python train.py --balance_loss=0.00917 --init_std_router=0.0368 --positions="rope" --rope_theta=2670.0 --qk_norm=true --parallel_block=false --init_std_qkv=0.053 --lr_mult_down=1.5 --beta1=0.9 --lr_head=0.0147 --max_seq_len=512 --train_tokens=426200000
Below are experts of layer 5 (counted from 0) of a mixture-of-experts language model. Rows are named router (the router's row for the expert) and show model dimensions 0-127. Each number is 128 + 24 x the weight over its row's rms, rounded and kept within 0 to 255. Numbers have three digits each.
After each expert's rows: a language model's description of what the expert responds to. This comes from a sample of Wikipedia text that the model never trained on.

# expert 44
router:129120108104127115129116137125132135133112172163122158138121124124111167134100116110128128092077121098128126104150130084139124133101146125119132126103168166142131151148157127130157113141124087123102124154145124153135177136154122091070173120131098131106114141082138113108181110104141154119117142133115117086174124114083118123133131118099098134107135126166090165111098121069167162129063
Opening brackets and quotes

# expert 38
router:111160113113140128116093152113111113112110114121129131174146131096150177151117094138116148119157116105095102148149111142115085086097122152123161133093133137086106143126074110155108123130145096147142091144123141093137111162119146161192104102144121168179146098137108121173118118077123133176162113160122145135111071128122156110137120148167098133120132130092127148141143126150129141136125
Word-final suffix pieces

# expert 47
router:110100118123154112077132127147168182087094136140166147141112125158167158155118149145154124097147121127101126137141094123127139156109100146112106145124188128122091160155112126115153130128113097154129129137127139115179115086113092139124119159108125165160086196124099136161135172125141086156104094152125101137153119131102143159141130119094102156136116117135140161134114119148164148125148
Name and nationality suffixes

# expert 37
router:118120160148165160122093129101135174123138132143162164109129156151117084092110108082142139145087123115091149171131130095150166140113125135123110152101087125140130103132094084111154148115149130146145116132127095129120159111087115120098120134160101127111129111129128134103152162156144108164086075148126153075118160160124113145124120143099136148098116105159106098131166153116100103143084
Suffix-like inner pieces

# expert 2
router:124152143133157150094187157137140158137124162145159133115139133107155144100130159160156138111148146119146108142173099123084125166160134141118145120126146144148113128091136144091133113147144095124158103141109134157098142142159146147118121144099068104112128128173147134125176092177165106138182121114082147133138109135158113098133083140137169137162121133148147126121141095122119166123170
Table and list separators

# expert 4
router:118138132162134125086107114101139131132161143161149124108118106161131184159133136118109133119180106114094197117093138164135133164089119126165120171145141142128137146132104122108091133101091102165136121092104102101112115096124127140137090063170077102136162106123128151133114113120148168104116123156141141136140138148098138133131125116085120134154157087142107123106114149142088139117144
Proper-name endings

# expert 11
router:091130088152126140096104097132141115160135142137114150129085131120189132122104092153121132165105132144093144136100125092112119097158111097110126081186189136103154096127103122126094091099118125126151115136136075121137123142161139097133136137124089127111170145151169140156139107129135142124118145107133140137125153107117138147120107136103126119131055088184100127145141101150120137137153
Capitalized name starts

# expert 3
router:122135150145094149159107101143137140154113112115167136097159134077147143149107164129129099140153127183116141135116118152142116141133115179131123113123107089150123162145094136137101111105093154146137135099105127137141154121092098170112093124149131147153188131171106142154180138127079146111161101140123117157119126130155110126158114156078090101140127141116110169115100140135111168166111
Word-ending pieces, numbers

# expert 48
router:105114112127139083125134121163115139155150099140110127102109071118147115092122129182118089140086134143119116133181153111122120167143097109134102141135119113152140122159102142152089052151144115132165117118167108143124112102137128120146172145084149157101110159112149088142153127092165120096111121135150141141150127103116120108154064120116126145147156098120146139141135153102155104113115
Name and Romance pieces

# expert 58
router:134108127115102153138118122152148076098168149144145130125110085104145095111140183140096097133076146093132124123126141093160125111093093129136121175158119111112144124172137116122161163129148146130131118148143160138141124166150169126154133142160120171073164113120151115086156111130141126137148152129162142104088080160165127163136159111111132099142130114150119124117121113149144114173155
Syllables after initial capital

# expert 12
router:104100140140132165111104126180114117134174145152096092101126141174130118151111131114142132119135128157111137186130134145108125117108133143125128159161146126088148130116127099113084165119113109100112083145091136111147175128158152140172082104120151115126125133138127097194106120169142090141120125131162129127109110168114115125105118116100139170156144134122108085171122121164091150095117
Mid-name inner fragments

# expert 61
router:112116117093175120141150101150162125105141182105142162116161141138116154146112163154106123112133111115131122144078155144107131159158143123132130126119108167077116133095131161144133146131158142112141131089124115135098126143118122152105176103159155111126107084127116100144152116122127137129093089174104166171128162144127142098118131140125157185166167116127128078154151105105116150087150
Table pipes and h-pieces

# expert 1
router:135148090167122117113105110121119130142153146150121148141145096080087144093142134169145150104128112057173137170159082111090161171086125146148123131103152130133126130121138133095114117109140148132109118130148145126149158122137172122147130113133108094158109112137142148146174144078125143125136148188104130118094103107109134092138146122165129150110139166115086143134141134078126144116156
Capital letters in acronyms

# expert 62
router:096100133162145142110123109130123135139142122120121128133123115109101156120150111082153178090133139160104120113124136149124107169085130170163123127132101105142098126106069155159148145127115156114132142147137088141084163134123126194156054088137139134101159134150146127138133143154154124160106115184149120136099124101087136136131113144144124122136169102089127097137147127087142144123148
Endings of place names

# expert 9
router:089112129155097140139163162119152136168134142155111092134145156108087120129119132089122104134134121116094143116132123173061143110155111090131125149108106119146122104107125165170121164122155140182165131131153095132126114107166124095155147117153080136139158118113155106134109117143120126094116141139121121084135125136102132131148176167081131126150124136094122140201123127096129119159155
Commas and conjunctions

# expert 40
router:168183145130147161123087151133111132101096118085113132165177108097149121115105121121169133155105139134158104134084161104145143109104131136139127155116158135154149124112150108129116137119111122125127069159125135127141092103113107091111120087145144118098129073077141127116136108121137136127135132067175149087125153116169130097140095138126115105128117099119127102102183126116153102130108
Pieces after p

# expert 0
router:160101130154100130121121137173125134112102119137108103121120116104141137113159126119109136103143128101136106104121102112118131169098072142170156131096160119155130135144112126141080111104142159093146106141152119137155125075090108134166157107157155099137089092094189146130097105154134105133140087114149138135166123152098127127078166149120131146134168153159135135109132102138175167131144
Competition words, closing brackets

# expert 26
router:144175085129123101123193182112158106105108100117134112123069166113128151143120152156139156127108102142152115091097148106093128154075113123136132145110121142127133130099135081137128132148132111140108115124124105146106115103083123084120153150161114140092115092138076094130101140126136090162123174135133144162128143142128127139138124128117125164080138150145167137121078149120120140129098
Spaces before numbers, periods